From a checkpoint of a small mixture-of-experts model trained on Wikipedia.
Size: 14 layers, vocabulary 2048, 50.4M parameters.
Below are experts of layer 5 (counted from 0) of a mixture-of-experts language model. Rows are named router (the router's row for the expert), gate (a neuron's input weights, with its number), up (a neuron's input weights, with its number) and show model dimensions 0-255. Each number is 500 + 40 x the weight over its row's rms, rounded and kept within 0 to 999. Numbers have three digits each.
After each expert's rows: a language model's description of what the expert responds to. This comes from a sample of Wikipedia text that the model never trained on.

# expert 5
router:552535418508461507501464510526561554578533490511492515495587495469563470503537500419478508498497426463483536480512430438471513508616499506446547471553496488490478530468472515532485457549544552446542482515539534567555438525538500520525503420522528480524579503521482535476517534522543491471435444526504489489483447543491515513498478464498495482512520530540498439464499524499514502483490488480493623506525509560489526531524503534498467513523526448539502425436598527485600497502558485546479504501487474485552472508408556538528452518472552569620500520477496484539485523404418579488516468505549520535585460482503477456554479494543511525487468543398460479528433477499560494581501476454440572468531431536515490496450531531515472484461501535488469482428535470497546568482484493
gate0:458504468474525566532498449512614512482481474479481488528550479508455581506481532443538430445437436506537448544585552485587557483496445500529463491481481475583536480487505484455492532525510510447433515544500497573475468515476465497494415499512542541556484471514478484475518474537511472430519529511485467481581460503440427488478507464478489510525566451499493417420488491495477563484393536578499471496513481492534539462539439484491521492507468484553374444444518544528523539453499527457542507500492498498488461530506538609462452506425547465458494486552472478488481497494518459471420458471409503560560469461472477462494521467474519563534447498487502459493475551522475479467524502494521473544472497530457544546493438503454490516427497578510592451458559503524581528493518519
up0:437495486532477536516479423525576558484534439533478507510517521518497467533513567516514505518440464453510479571459516528473517564533455517559516494521511469629538477541512507489480474554536503532471521498555518551430520564516484441462446504503485493540447467578451499539535512554470508467493567513498534556530491561510484487445513402501473521540497498585483484541494557561546511538455520529520423499540547517578483493545495530472500541497452465522493497569509574505530491509470511461512491430532459549456469456442437481526475549487562548496485479511518446442447462438483485520433497521478518601560470417495526487516552492536515450527436485538523561455450509529450512553544471489658546516548507483486457533454474442493540550451479471498495470526563528504585533451503479
Mid-word in/et fragments. Word-internal fragments like in, et, ot, iv, em inside longer words and names, e.g. Fe-in-stein, Scand-in-avian, Stre-et-wave, cab-ine-t.

# expert 56
router:473429508465479538511471517541461514573549579495510502575526507487503508472487454485432517530487508491495536429555519457546485525524553481503482482542488448484540500528421546551467422526528486482565465489530540519606533472508400538535578496556505471522486427465527496494507500449546407476489523467546499525553489516474480478523488486553504602550502506529475508519456477595575505497524518460575472490521505534494514517516518494474498478500554449511515461457529528441491492538530514533454543478551509491473501504501578473517418465440557532474514477470424490434620489454433542527480518555576522456519500500486512490503499491549549520464461586479493464491522497517576551419499491515497495475581479493491606468460463486582506448467478532515530531412580423467489501426499501
gate1:474476521539548553418490485511553494532506579447423532508525489506542534532491476492497547411586462524481496513513554451426465450552499498539444516454456521535532533502555435502511517560422490435588537403527558472486449507452472481516451424533548524503534517513503515522486458490479413504492451437497508505428486461497451543451498489531515489548495506506552458468541521479491548478447509474526527493526441496542431489444583469456504452442477545452517509560520477572506493563463467530476527477458517532465481486493544482537517456565437509521461522495482474425500491441501464428503468488519478537488497477438439405475489444527475497536508573450526550536540487560496545558500477558450448572552538486419526528542475440512514525500544533503451468537564457477476573489483421
up1:488495520484478501481436474522507498486474502532455528504523532504511522565485495471437564454486494512443499498445540392481424464483529480522403498489449518534508526533536475490480521585458537459539528463506575437511449479409487523449556438470505484456544477524558506463407452471435503492534529494499501466478487501481493530571506461545457536459483499520568410483574517518450457505508570466570496496528478478472471543516561523461459481533550539417535518572532462527504526586426431537497497539518574536534600472456484464544474468527504516534518473467445501467481528495498493495489553524500504488517494459453456452432525495525499465466522568479536492550614453466526559477481524525369475547541536496503498468569503428561500489491532538521480475533511431501501590492518439
Commas and conjunctions. Commas, and, or, but, ampersands and dashes joining clauses, list items and names in running prose.

# expert 30
router:495525458409471517500501503555510499514548481466483480488523499501556486498501490505525467540513442510482482482522515380540519539526513484418503464508539474391504532465470500521478463573604480461499438500578518486607539529496458500549639441515554465520555446491497500489460501475497379446454500474506481565510437493440483539575481457533477556474506543505489504546472493537516561441505487523540500465436497524510511439535472536502399488529531427461497499472504530515555482536546539524390507447531560482496491477476496458472461498437535471610448498481507455513519545432482543534512556554510438477531497530520497499525513478508533507513495497473501461421507478604529506459429487508464499511488513486500523478493544499530492511542444546498480484458507456471573520514453610
gate0:441458531429416529515575475501578502407538470463523426536490452485553537564458525580489453479470473500487502498520492437513573460455447451477477509495515519489496479544507493570554542493508485514506452494455505504420546502558540488501507505520538480492477489461507511457573537473438487516451485505429489522567500518563474440484521429534555524468437588549514503509465507422585517480536419513437531504538560525495494475478465555443453499494525501469507482408461540482541502439538446503476497546542477586416477501501544519456496487487422511529496433454546504476551414488519495479580546507531509508566446406480490528465484524537518489459484479574545483512540464472569557556472493517569483494467449510503486532555521498523481552465484445549536495498536495472566449461482552
up0:506486465639507555453537539491439474539530555506472557484464517505481457417531531433491464515522516487472496469471599532422467552557541461553555529522551508557524548418482533510510534493490468554440486512583520452522470431533466478454469459460485532510527547523516566549457501557502507483463479423538520476390530490452539465528458522502429549434474494495581463499541509518452487531476527476525462542520573499509550506530549436556519536585481495459537483497502506514478441487502556531466499448453407438482524517484469520500557511511563558472540501481518549525423452490573563500501488562518465505470486542435494506570510551481560500495580555453548515467470432530533466509548492492519450465537526487459527468486539528458516555508513506500472492436514542538469504524564514
Letter n mid-word. The letter n and nearby consonant endings inside words and place names, such as California, Vietnam, Autumn, Kalimantan, Sydney.

# expert 11
router:504495474431518503540490524565449531533428502474439479524514484499438482501520445507455488550471497501610472428510516469520545518497565463458439478536524517472538486519476518571491486571521481452499450503488542499499553534543479536604546492516517435515524510501529509467463503435582457493517414506515491525537495509509508535522466481518496536590526529549504451487501452521477584459526521462499554467447528472512503533563522512578482405530499467514488406390548528492516526544595497477489502499547526503506415537479538498455491523466552446460421466507462468513548558428444542502523493521521527480516482501627488459566434481507546565437503473523450536506426485489490551422492449548485520481482432457435438484472484529507524503523443526449553491508508454486540562462454521
gate1:529445463464518478521516497494499473487496556475562463520457544525513467446517530503471485494558537457536531476435569544473528510505556440509453421492548567489420511462503548468475541428527432512436489480458488464570469548573513546490524475405537527519495477483521513527533515506467490458515458488498511482494472478547524413507480504515578524548522515473451434421456539482474496429525490497525503509479519492452504483523486468575431443508482510509463455489537472537517518491480511535556494505490539508498586402449492503513519460483429480602499501516454506532504526422520473539462492567501467478530556431465399470476543515417481537476480539475579533573426527542499570448497495479506555539482499477534461516436469543465502537479504540420421569513477538510580505599423475
up1:400479422530535457494600521570512457533555502499536503453468454380477488487423434514434520543444480486464527491515510476516461565487515497511525546479453498512483536564447502544503460572455566528512542538545412477477549488417442481527517493561500499531487498436592475474479521479531472535447512473467486496444502513534560477440600483476531504433485478448469584511561541496505569564539556531440475521501507504494549550588435476496566505495543512496500548423492480446509515471481528506498523517489524558548442515536506472498471429560569463473498567471573520507544555607510477503469498487510548500495477533503467549516487474525541493555545472458433533482550456474528523468438537460482531502518531465475504499420518475477497480480457466502500494505493468532423462474511555
Word-final s pieces. Final s-type pieces (s, es, is, les, ish) ending plurals and names before punctuation, plus s inside Slavic names like Krzy-s-ztof.

# expert 3
router:476548495462521516520469468518485501604527570553504548541537606433465475526564490485538511518491510411531494477587502425592501524540498461508430462571496442411569524501493559580473494513480503496594467567503547518510528520548419543500490447536529527574541507495509518519532563490503469482507514498580472466494508549511486494550454496528496561504518550562459477511466422563489505506526510487611483480537480521523495503580523537594444445515515456481473517370533504544510492494512489482511544461507495497464478509449492511483515431463524567540506450421432465485527489485511529488523485481541459470517496544515497486466449501596496526459486523464517430515456446541549527450493495507494461485514447501487569453469419502565504503519476528480555479460526475475498590488464490
gate1:454490491452414499482482446524560479586558539502545508469504559455465565497530508536491422525481505446562527463585505442504502465448559458517517508499526563488553546529471476536460548512484532526464448537500446514482515569526546506505502528424489538517420541482567441516503491511536497528484526497467549454516508546484504449484508482478498590479551535451499509520510458570523559470499424488480507486474449532526440516506515513525466382524488492524484491467463597547505539468591512481487517482583488493460441488462506489568440431446519499547509515467516479509434490541456421461434489469409525492519439507489511422475561544485499444447586501497533430440575450539516540522533511513469498502465534501508483543477490530435460455536472541585476563517502525552475439545474448
up1:485571490516423416499476494581523480512422558554587579479457509589491516496513574517440534450508506487506533517437441467441485510463510506465426473546486475491432473555514480441483538490443522508476461465484531423540507536547515525501498625499546504522488486491514501541508491501548496482442507483528450521478483506545473538503509475455407523519519525510546468481408487488544415478476462514406513538519477526537440510461471559525519463533490511505491526440558488351485537470466464524550557513529484533548432503516493492585495480517473529569510520476519492565494490451524504486522415487501471547518476493509571475513520539434521450482502564434434481414478567499471502436550546406500450518449516496554514495501468548454505502483475476490529517542470448467487506510491443
Hyphens, dashes, brackets. Hyphens inside compounds, en dashes in year ranges and empty table cells, and opening parentheses, as in cloud-based, (2021–2023), |–|.

# expert 31
router:521440501494498529487543474557451549543471532489439570510601544460561513531479472421395460493480491463586493451488446482541485532460524456424469483544541505496504487437437533504493475568524524511492482539622486500492495520507435489481471480526506561508505467446605522493484488466562503472436526553446498539534454508474464513511483468505542531525457541503459444546485473497528546479531474493474574487547481532504529529532536527503504508514571522519554466517620523455492463501523528585484492491539560483406462510516547513525521560457536481502521501484477519420520557475461555552487497532513504466546480526499477449498504433515523492537474497522397449481513466510541485514506492531508502475516492396499552477424502503529474505540474521428580477425535411373524537480483538
gate0:518500519431492532535452552481508475486489575511519540531505580505497505513532450461484423467494508456521499515533500458514441442519523563458427509529449572553527480474427545475559577476559569526487483503502461542566441539512537481468462474531476526549493478495553526497447467578536428460477464569540519481602505498579479455452486474524462478465462426496517472511534564580464482480536559589475560483517528555493580572548484498527528566562439504567514425506485567513512485562514451491460482531563566477545488502537541469514432478500468460495511519495463489508519524480573402501497516495516487533534505508492416577496458489443530494617522524480465507528430518499476564512533527511532525451439462528494507458468543494518504432537471475520479469481515503452475439480453482
up0:504512485562478492543526424427445528507476473478450495458430462484482520495527521516515495507454544561458507435459535522477558579520513429477571429473537470497429526530528507537452483544451414479493470486459451511433569437442470513525540493476451490418559513440454446504536508422509546574500531463485515530490466523471497513557530444496508528495547573459457534491486496384602528489466391445499433555491465434513486455476501510527474509430513535448545506475461455531487494500494534503518490494385493565462508512499511518498583562463541518506543456522552523472423496468453554498492576474493553484490472491475518505490564542577488508423504491496500494522510453527503497468460444487499498527624565494459467458519487516522498562507488490455528494529508562487558511513517519
Vowel e pieces. Word-internal pieces holding the vowel e after a consonant start, such as sp-e-cimens, app-e-al, ar-e, ga-ve; also the conjunction that.

# expert 26
router:492499469520516485443460504523639521484479517504463499489487615466492427514491489459508489559507485479571503461574457481497490557496527477488467508524580472485572536474414591525441491504493560485510504537481614481549558534568464605482542449528537496478517493486517481482562493485500452483401525472504496490504474525492436558532502465530502515567494531498421483537481514543588501485565472486511482454429534516526513501534467499511494477479571474466514503512513561404500442476530529498524529474464523395477473515498485512449452479473528577554509508521453488504575541493514485509515549521548512495505487417513530470515539459537537507426473547480442492458539498490470476523483427540511540487530511516449485414430496622496474516526476521516501450532559411475481574509464515
gate0:454459555441484455601423626415503569548441452443480463511526538516489461468453545468484434521501511462493486452450487531520479512518543573480533552509519557500454487528482471523476467466463547432570475518462485479456527543494510515532488505556500440478468545527536510476511477496461462474453468535443585474577478516556485544483515509481537397508543451458477485429425503484525559470526402494500493461486555521539495498500499471547517504438458495516541561460548502475521492574494536430512485474425443449571435456513475488472452422499571460504472479509490428483531447534446522539459436487511491482526507540440486513536546512398502476500456517485542500489488410501429464515563494458506475503471538547520517499477476544525485460569486463542505489465553440473488441498491508
up0:492447516440533485617470552446532567495422452490484457504471557521449443482442551477526500541563480472523456449426490527477481481530536549473526539486502544512520517540494476530438480455482528452562498513464479477413538495530528539532460487556471430477511524537520578463469499489447443451443485550451503491547456481553479556512505542493554425518562482495440488465421454481525548507550434481498538440444573533496495464478503528554549482456506526554517596476564554468491494508491519471453500470454477476581445444531478494500452417543540408501489502518466426509552484544487505531466445476492463453502485574453488538531490522388518543483480537531524498500520428488409462518561482473552547582487526549536503498476496533487462482525475497588524463487531470482490477516498535
Line-initial list markers. Pipes, dashes and bullets at the start of a line, opening table rows, list items and infobox fields such as - Written by.

# expert 32
router:509548483494421507410467437488522527469552486481422537487546562434542501535480421462430407528469468449548484503468476478485486491494524512434473488483512420462502539501481491486495413538543547421479463527523493538509468491587491551547507501510529538566556490478508513458542542468535497433514491505518428529592489596488495516572521474570512538499453531475496461473505560498478580465484510486551515446402530499545495556489424487489469513504522488502521463487479495488573527476496471546486492487536509487446433475499519479500505452449493553611457481529462427494505488470516580510544508505489481486535476524556426508522455458542513510529436490401451472449460490601567494511466425522510474480547487507531529457489426545479482485619444496517535482530500467502531496479453537
gate1:480500524503471529541470489517500464443488451531480459507429473481496450434438499562480524487469503502575455486495404548468502558479458505479495478512462520485539549521505522465618547492431546473545513562490590498512505423560518491476534494506515474523468530496513428463481479505426461493540526497601459529501493547477455475553424447428437536480516564458534518478448500517516550494462490506501543497528547519533484438542503580468439558520515510496542529503531413469551498513566455525562469510485542505503454521454440544560529469487478475474528582547532501510517497511580486489530465494520508501441494499474422427591488505516557512481508562474540478488494551461470493467426517497544480582571519534560420455509516479467552512479486518571517494578595572520534478495427543
up1:542549499544481477541526450536493462499436477488426546485508473566514521497531440495499526548497474539523525513466481576512449555418535529508503507491510539514453562450470517510473547563509524484594422506532451524604543513501438451518536490484479453514465526496541497460446440518521520473490454515530511442560443446532562472507507507428494501506520452469519487457436517470507472522505461486490518484461503502529524458543494557515529525468521529491403555415469472466447431537472469508559547492563497551501483498461498518556529516440533490536552430501481517489468566544529537471454571456543418516540472484564495449475518501562522480509437459511409499526441570536489534505485462481496452540406509552480508485451554506411563559436527551524456570574425489485518447427465517
Single consonant pieces. Lone consonant letters or capital initials forming word pieces, especially t in Sgt., Lt., and d, g, l inside words.

# expert 37
router:554516469467449554491480459518508506505575511536487485459548548424499471480549459468468478598454456513512563496508405465561522517569532478517478484508555461445528568511485563552474486472558460454542479542561513559539540547488453527532492478540554505492507471472552481431520555511474449474503473474539468539468463548474500501518466499530470581496493529516451449544460465548517535478527502462454574530425595501583559495506438546467470468501569461406533489479519530494525480538558505567515524472500509449440459526467558536469462505513538517469404435491479463481559528467471561498505521556554397470523510489522479471548445438524542495508470495477547498482463474535495517460510477519545486431533492501481539488438472577605504441544482511464512537467543493451588542526458519
gate0:495440469498441583492557486517511469531604562472497523535491586525475533528534520490505483499467493478463530563511461438566478448514457524514535530499460477488526617548458499483486441456501502495570476472508499507429462555467551483534527593563506558509480582478498498563459526559494397390486458498516433543485480468521557442433538498432470458545451484483467510488450455482552524471407488447484528454449509456538505486485525491523484490526506418496499529576483511489505512506464453539498509512534500453501416472475490555495551482521511522534516401461558482452487494524472522583428463485552540490524476468568498441475473484528486554512532476476551500455586526507403554457518480490522472516488498479459544456512416484488511421497501453515469475521560460480490439518486490
up0:537478490395497566459527450520483516457552446500521501561489512486447561469503507545462509553462491517512548502487493495520501433546501547499467508516465436468470507507492565492508475418516472557524561435523489429501489495528432478535551523564532584517421538466490482501460458504501432510514485468489448603367548456535526437450472513478481513552482521419496554485443513477558548472512513534484477539509463517569494489526508553542502479485501398475446517501483574469471509497500514538524542516470464453445409530459482555500517474518442475509521476449514462480510504578408496584455490476529490554461508451496482462480494489433527469483545427456612446462551489515433595434500505519532448506527514512493506481493474467509571480520520483505489473573471458489512455588520491
The piece vi. The piece vi inside words and names, especially Georgian and Slavic surnames like Dvalish-vi-li, Igore-vi-ch, Indi-vi-dual; also not, line breaks.

# expert 24
router:489495518506431514488459479513496526500538547487508554533572534483489443514520437496509482546543540481501516491562479499534512525500523438509408484532525445469509565500497496505479459514522464501552443538510578492477553533491420487577462477548524530535521487447509501475501551480521508445495475446481432595522509485436493590550485462497502550520525538563462465498488452601468524456543544479531484502449552490610506504543421523478497444475555482460501445451543549482525475554512463494458588454495497455508449571427577557467526511497534570532438492531451469440543529473458485518524555541597441443493494497558476480520435463531516508480464542483481464458498464528601485457472494487405500450509486426457530479492422488546482426506464563466479554488498475528506511477439548
gate1:538579491508472463515508535571473481437520508476541555492579503501450573486524490497456493528510481416454528472497439457514501436522454471475514470557545496468510545450513541441471472606519566479475542528461568528517557560404476460476522530522497470475510497513475579488555416414525535499520456524492469453454444482480437512503452486452559441520501485502495527543476453508485492497594480448553465534512509513525524512521520540462502480510498442565538505477545463490419435577481501467523527423482565447512424499448474512423469454604560490466487487535491488529522488411476517488523440500565482453524504532487518460505362473517472477508540548484516456520505488510541506473535530504493537503504420597494516518502580506478458510515429522495418511497473462527483496511493566
up1:390505486567441482504519517433460558517497533531424514509524492524457477539532470502484567549459463597484520526488410495458490470473485481455443472482428491492517491548431496476538523458496508529531485556531479527444439489487533464560582406523496467520554509483571452562463551532525541432484479530573520511479446546543599483536524443519442496535454510495525495453529569484465488497478495530523567525524501500506423466505530499553472439528520514543566480509535494533601535477484506469529448516491440461510439518486458492563487551526590487485479487521476481493545500560525482484504520515491527507529509467563425532487577453513489539525502529527570565512466491546496503480579509466489522501616514473510473516486422522450526494551555554483589524470471523491573418508479447
Capital initials in names. Single capital letters and initial pieces of proper names and acronyms, such as C in Cinemas, P in NRHP, initials; also Stadium, School, Street.

# expert 62
router:519423473436449539489500402581579583557530567494474485463522521503507497510520523496486464508448425478537514454558426474517510539546517525408507459483517409484508540534498516483490455532507550500500526572484514509544532499540482536526528480541513521529582442438513517420518535486505477456510517553500437482546499510481433520531434448525485522556500494521433461535493526509558578489500545485450503507438457492558532492487478510528524456512524500500508509450551502464555452560495468517544526503565540471495400493493534501507456590489539425503460516542481440445482544509481554509508541495455494456519508523509428465522394450510502578431484530470502475420475485516483566469452490567527465507500413447492567508507424475483441462478450532522477483479535494516613550502472556
gate0:570494458533503487505512503592519451529507486490525590405552453488405498525417492440514486462499519502512442466540500468461514500454495556490505489505568513521473465551531506490488455525490527452560507541461484545438497437515436464527449563512515444488577453472516540468534523510490417464539568479497486494491505510475453486592453476459540419507563439448477485482401476476547469572464486467483526486468496517555520555459462564550466490512508559507542507521487501462489489526497518535495429492528460487512472569550559497504523486430573427542483512480458548498432470525503537525525429470505479536523469501486440479504388575514453531538529553538445451518472515444537527447474538569499448584484443510471500505484477549481510462462537510512535479514442539545439601502465464
up0:546420534431471525483498534497530509490520483470575553497437455435577488556465466512526510499524457457574503520454477501453550548498500485551458499577498552608541448532502503476543594461454496434442476486477459477484518498524496500504506557480493471503482559501496553441524522500497405452566484574437459468538547509523481422506420483515520485503510474504517491442436473538497512525522523448427450546494453447556493501428528543472522491496556534463608454444570565466421537496525458533542500511507484525464531484508539468532457430464459521524569502506564524434463516505524489478468449501580535544561479490508539521456506506567504524511570537514483475479473488553479479520441522476511567509451466482498546534550460432553554463510560472473443516562538522517440552473535470
Rare odd fragments. Unusual short pieces in names and scripts, such as at, w, row, on, and cuneiform or CJK byte fragments, e.g. Pign-at-elli.

# expert 41
router:537447428494465539486471443539509552518524534517482555478546525454512448509556437481470433543460480492514561485547473503542518528482548501468497452536558441460546587495475548550441436516546471437542466528533551542545530560504437500551477449562547510547511450466531528453549570471493479479464508452539458476500489535457500566549462480555443532533489556564431436521458490541503538482543546443504503531474481506549526482541478527497444444509528464454548473460552542484547472526545485535484537447535512452505450550417549536471476512454525500517475493491456443477543529466424533539548557560541474459551458472518428464549480416579542524469436551458461447432488460561556501517482472501512503451552451469462534459449479523537484487531458554455494521465529444482533514487440557
gate0:486486494539538499524484470490446560532466512474435558488544460537479488526488488615480458500481391457486564487472500446548556469487494508565506519484484525496495559414435438487511448475499505506537449427537531518506500513549528497552489481453527385459438500462509491570511554429481420483424573463488521438480466531551428482514477551520475499529526465519432494457471550510527500491513495486523465532460411518489502555497468468503543504503507495541487514517507469455506509510477548464457375452528557537461495482491499467458460483505532479534521519542504438440447508420490466420582412481512430489477481443513452540519494458463498503530575471529513439536475437534555534485478498564469470452519485498488577523476519541549492530424550503571548482488514402485463523473452522
up0:435420473474491451485429525495470504561477530551505502580494541517450533567491512441484479497585543572493477434559447473472562531475559475546510460488523481549524414509579580470484563492483497513510438509552473534455480527446453460552490439511478521490541539520474495450514503557460464585508521533620494462494476430552449551517464501465547510531471509515507473539442485463477507501460536464515516461519526507470416436546540472552520509527450576465492464487528485504468557445468520535550548522490534427550477568492517574535530496475537473437529494508516508528447403492452491506511558449463408377479432492548528491537530510505478538512510449576509460501491542455526498510493442483467555489563473528511536503547428556539467512523532534471485477487519524474539454500492505
Apostrophes and mid-name pieces. Possessive or contraction apostrophes (Prince's, Dep't) and fragments inside names, plus words like new, back, still, brother.

# expert 1
router:527434490484437539463478460535525550503494514496473542523555550431555451465524433469475428572457491467511549490554470456516530541502546483478490454509531492472558558470489551542437460488519463501576486531524556538529480533513418522528483495546535475538505459497545511446538535450505484459460496455561463511497490507472483558551426466555473509517520571544448440494452471540505556455533540468533533464492534523549530476555437533507451438517538470454563473443513571481522473510539506528499584425546521469526449519456566516498486491459524534524465502469468471466570528467498544572515554563580441425555432487521442474540449448560535521469429532452491452441496469539540496565490480528471529449551473462472532439458519528581468450522458548479492546460546451476544512497465568
gate0:417440537470497563417492452507427495490545458504459522548507511529466525519490493486544526490525478490582485404451496543530457476498494503510558500474492488500433480487479496512478440520511544471538467496519566536488514477468516481577556495547523550571490526512491439529479516545455534488540519603526481485455500550445468482520488476506450414473531470443449558562481514511506610516569474484482343503519493527498530594515530504509456501501486467459541533412524477552532442527499443484474487614490461445458468501470483501517491519502525464548452489509469490531528531526537488556517497526468508491421425492464515527490516534543557527442487510485425490456504490430455535463508489492540493487488497512479555499525415522528423411479494553588536477469495450571591527506545539
up0:463561568541521538469542487488544492506576430464455516499502559516467559572507472514504507500524475527531429461537537462469509443557500534508561483546501480444474475480452529477492513570446491425503511469491495600471447496497532509580543521567478474468492453536476386509481458557477443519519561485550514445525472466416509462526537526432474415480524481459532477503492518498459487520484395501512452424542466518467488511447545487521424569576487477533487522449439498521487463457526434369493464527492521472500485479521492487516456479487518484540500500517488439475572422494445510502465408529520480525516543552477516531541471465526518520525454501508480486438500569480512459462451512454525511536495516536459575497542514451466485499498549505547548471527556485544528518523465651
Capitalized word starts. Single capital letters or pronouns opening a name or sentence, often right after table pipes, such as C(ongress), M(ediratta), He, It.

# expert 59
router:494464475458522538461423412542587499526511491545455507504506556472482456469495463445420457548478494414475578480492450521523546518474526477497432423484509511523492549524442526487441505490486490476503516491557546555449547508635440510530464469511500497520504469481530467438563568402533496503442585474514474573490463536507517498566461528499493493509492515508485497520519499482473549479492527461507524460528470532528537499506495550498493480493509507453534488493482495543495509539517491496498493415524544521531474498494493602511506491460511556485453501465410444461551570497502490575554485556581483452528472434546453495479533442536573545533462464470399458484479397519514500434418430539485534461577469467466530495466481503491419470538467540458512537441543479518565477509444543
gate1:479537543467564556497472581555481481471547500506564460501489470490484452465492486474541468497523518491549536401476556446490510526541525518546432382512504553491463418530451483465457454498469480549418541507481568520484544550466513464507420484537522570479509490479491465477554544561551525579437444461536523507552510476457515548501432494488505398515467459497476505447442466472522528471508516464507455536537538557408526455480575491513570427556526551446460468461480505534534565521570438456537544563482493559486511533528573477502493521505510509527469503497484398510520495552471488486498547470508566519512554520475573550439510451501433526540504479521551535534450531523536537539501460484552535511508530510438472487505481505450438431551512577509489499485505428544448529499495528
up1:506512494537460501542483440513466501514435464451508489546482431530530567552508498439492448558566473504518424511432519557482553554522403497422469493531469531511439585547500519504578519502521434561504558578552471433489529550552522547466502499542576478526520501453492444492506500485461485577541532448505444537467544501544434495493498479479547543486530508526436571522504474487483546470593571452445503445469512475518446544480484479487482507453452518481500431456502567521544559520446605485503478535412555488467459493518440518475589534504514475485421530501514511485502450532579517531459516443487566541515517544539471515481506448479583459545506503550488488501523470567593522481442500441491470535473491470560459501441544495547512524471545495497473514504558491515546502454514509
f, p and c fragments. Word pieces with f, ff, p, mp, cc, often right after a capital like O in Offensive, Off-Broadway, attempted, impressive.

# expert 58
router:529497519472485477450488468524468528544520517534477548504496598503496456510567488435502509584478466418548526454520509509528498537499559428514490447522532478508486533419501521475525520493527521419508478531449579536517535462501478467537445459502558528519461485415490521464497490528552499521502491507520460556551458542559513513523463497536368546567505523584505465504471527498626536506502556484497578551433471551518467527525439547529498494541508473491529490489485498508528465530569420509469517468549527493479512508438529550524493498459514501539525437472414491334500530476483514477541511485491400485537410528483487483598517500492563495418440535451524482470410466502505503459504490501503488451507491481494548464464465447498494423535493494491499520537512459483576520448454533
gate1:492519447427501510466506481523473458490474517638472513430493550497540518517505497466544517476487514466491496502489523548417556439424489519489478494418455461532534405548444489489477524474473483498460506527478516552496483573476502484521459441489501456529523456479522502389533494486515468478554517540545446504551526508488478479426541510515455539596525469501485497534508494558489472512529557429448468415500418527453553538565529481472509516516528546469520460566430484571463487533558462472567486469518492575471429480567421564534457432419533502484522561473497549438475451450519479507461519475446516513502476468577510495509546469493505514545394496490486521562453498486463522520523510546549467488552451472473454530588478441542477492568529461509465526533540488441512492502464560
up1:535453511466517464497526475542540482547486501582529515446557547497442494454473518504483514482556519447497507469558502516397529492519501534498541481460449475530479378557502415484519597474462554517483508483468506514502493522466502520505488519507481475460524489455552501403486507439522425443556538506524447474562542517440519493484511470480433487532481497520557502571542482577511530561470513511477562441538474462487518535538512498453542482451470493440542467514451542533470471518505452520552472551493471453517460474556470596577491464413538541537503513469429465439505529480524494512444518446471530488433429437512479412552443535447428479475496535500479526606456472508429500511526535501522390489544483497532410547546469450493429493500485507533487528495551554503521526527527538
The ic suffix pieces. Pieces ic and c within words, often the -ic adjective suffix, e.g. Islamic, Scientific, Magic, traffic, academic.

# expert 63
router:513479485441466510515396499477465439483519509480535513445538509463480448549531461518507504528494515419544500499474472426516517555570548487467495490575507427493585531516478513554455420577495551505526474483501507500485553504548508528560540500561534569524559433459554517452561510501525479497461461499501495498463494528416538555513501466551518495479517505538483485521482459545520520463537532481482423552497516550607508495508463510531459424497539453393509461444468536473586496571536452502461513426504520460536510527442576556437477518549552542483483420515474472491503572506458472528554513519568535524529469455577499448563475500553556507519488523500448515500455459542615578511478487461547572468506533447458526471463512498516474462508494525477504512445493497495464567431486539
gate1:546567429463564473460562467542459526468460477490433495525494541488463535539551550502521460369570508467524501475503596495526530515545459548542472512464539517511461525519497472478497496548516525524429467466490501535569399539530500535517508482585492524544524549571469449565461546531518493504510453520465475529547495514448492509462482438473455485550476536575484536486531458523485533500524490474510534511547501531460423469524456492438489485495511497481487427497476458527532549550498471530604511602477508417555474561513508490513492491500496549520463516486505502504456485472541495472484470455574519554544519508540544470516441462516451450463474565552570531459499467576458523454548482542493541526538457484540391394525487458463527468569481525471554465485421456514490574555492516
up1:474575434510443476453570414361538507508523459527483474508518462524449495524455430488530496464487545473425513470470483462499478465522441470424525554449496487548593483471484438495521501524545493503518518499490499476453502533435549525467516522536565563539508433523494419484558527564455553507441507448459475495495438503475508556494458539501482473565488435528463485523491516556514486512483487469524506493486472483485522524513536533555493528517513554511499456514523511510527476443485503486547555446490531443510474537567497482538472459489502551480574510539436512418502461471538516504487575506487548571416532513481476489553464519483503562558535517562553508561494460524557417556517532525581471443448498503476463564544551527589437518504456473468474483519422440575513557580498447
Foreign-name syllables. Syllables inside non-English proper names, especially South Asian, Slavic, Turkish and Japanese, like ak in Nayak, ka, iya, ć, ș.

# expert 20
router:561435498495473562538537491498435540542561489521512495478556520456501466485560514453477492513486458499526514478505498512544474484491497467533482474514494462518506628469441491552477448589524459522520438486520519525509505487574494507493521470599505499548481506530546542468521488453466464516473497504497479459476449522528423492557467497547425573511520585498452476549482500593528546481496584500491499489458484492543590504506504491548397479545522497413523482484495611471488478513497463521414563482501507453407467521464536482520444511501578512519520394499480422513560498485513509512547473523542364474589482399475478509534471462540509512470436536496441466459483492500508506455485449495467497455513449521507543478427501484559497449520489559473513495484525471536536593468491492
gate1:521612525498500508448542493528531479504488535533562467466537422460474495468511531472443471510475484448548503506458477457485508491505503478526502491547500468488493407516459498473504548527541537607483603396432460496539581503485555462437493500498579483538559450475582477481490523464483420466485518550505527460537514488473562519440521475486442508468520548534501488523449475473438421426509510529551536558524498517459505553534450527537437536494470410466529477500453484495478504505511486460440513506478536449568502520446494491442557600490532497526510499489502537534479404435470489503469515483470556487549509563546540496534518535451494492560465444470491531574518450496473457502428493518532462545532488490552525591529469523475475513557389440484464515549480509439508501424542487
up1:507471469539411497435452467515472472510561455457441532444558430517527549470492489452476493490419496549473572487527459561419495488610471506549455501527496487503467467499481465476496475467531539488566538500550578535543497506496578580469484456502485486516498517449500488575489479573623498488418514476525540430527524457475509517493503475515509498524526446457550541495454545473504479534549480558496451465474489474444507528503497487489561465510528469444517502495524470438548527443478530482479399515459493442536525479557530474549530506429541498505558577497552526467452461447463507470555517466539513515515450502497508522543492396574431441527578520464550473553414485489469516522546506489562530525541506496489544470511483486483412577561469537514447516436515508491438527496546480
Table cell separators. Pipe separators between numeric cells in statistics and results tables, and semicolons in lists, e.g. .821 | 2.6, Subhalekha; Telugu.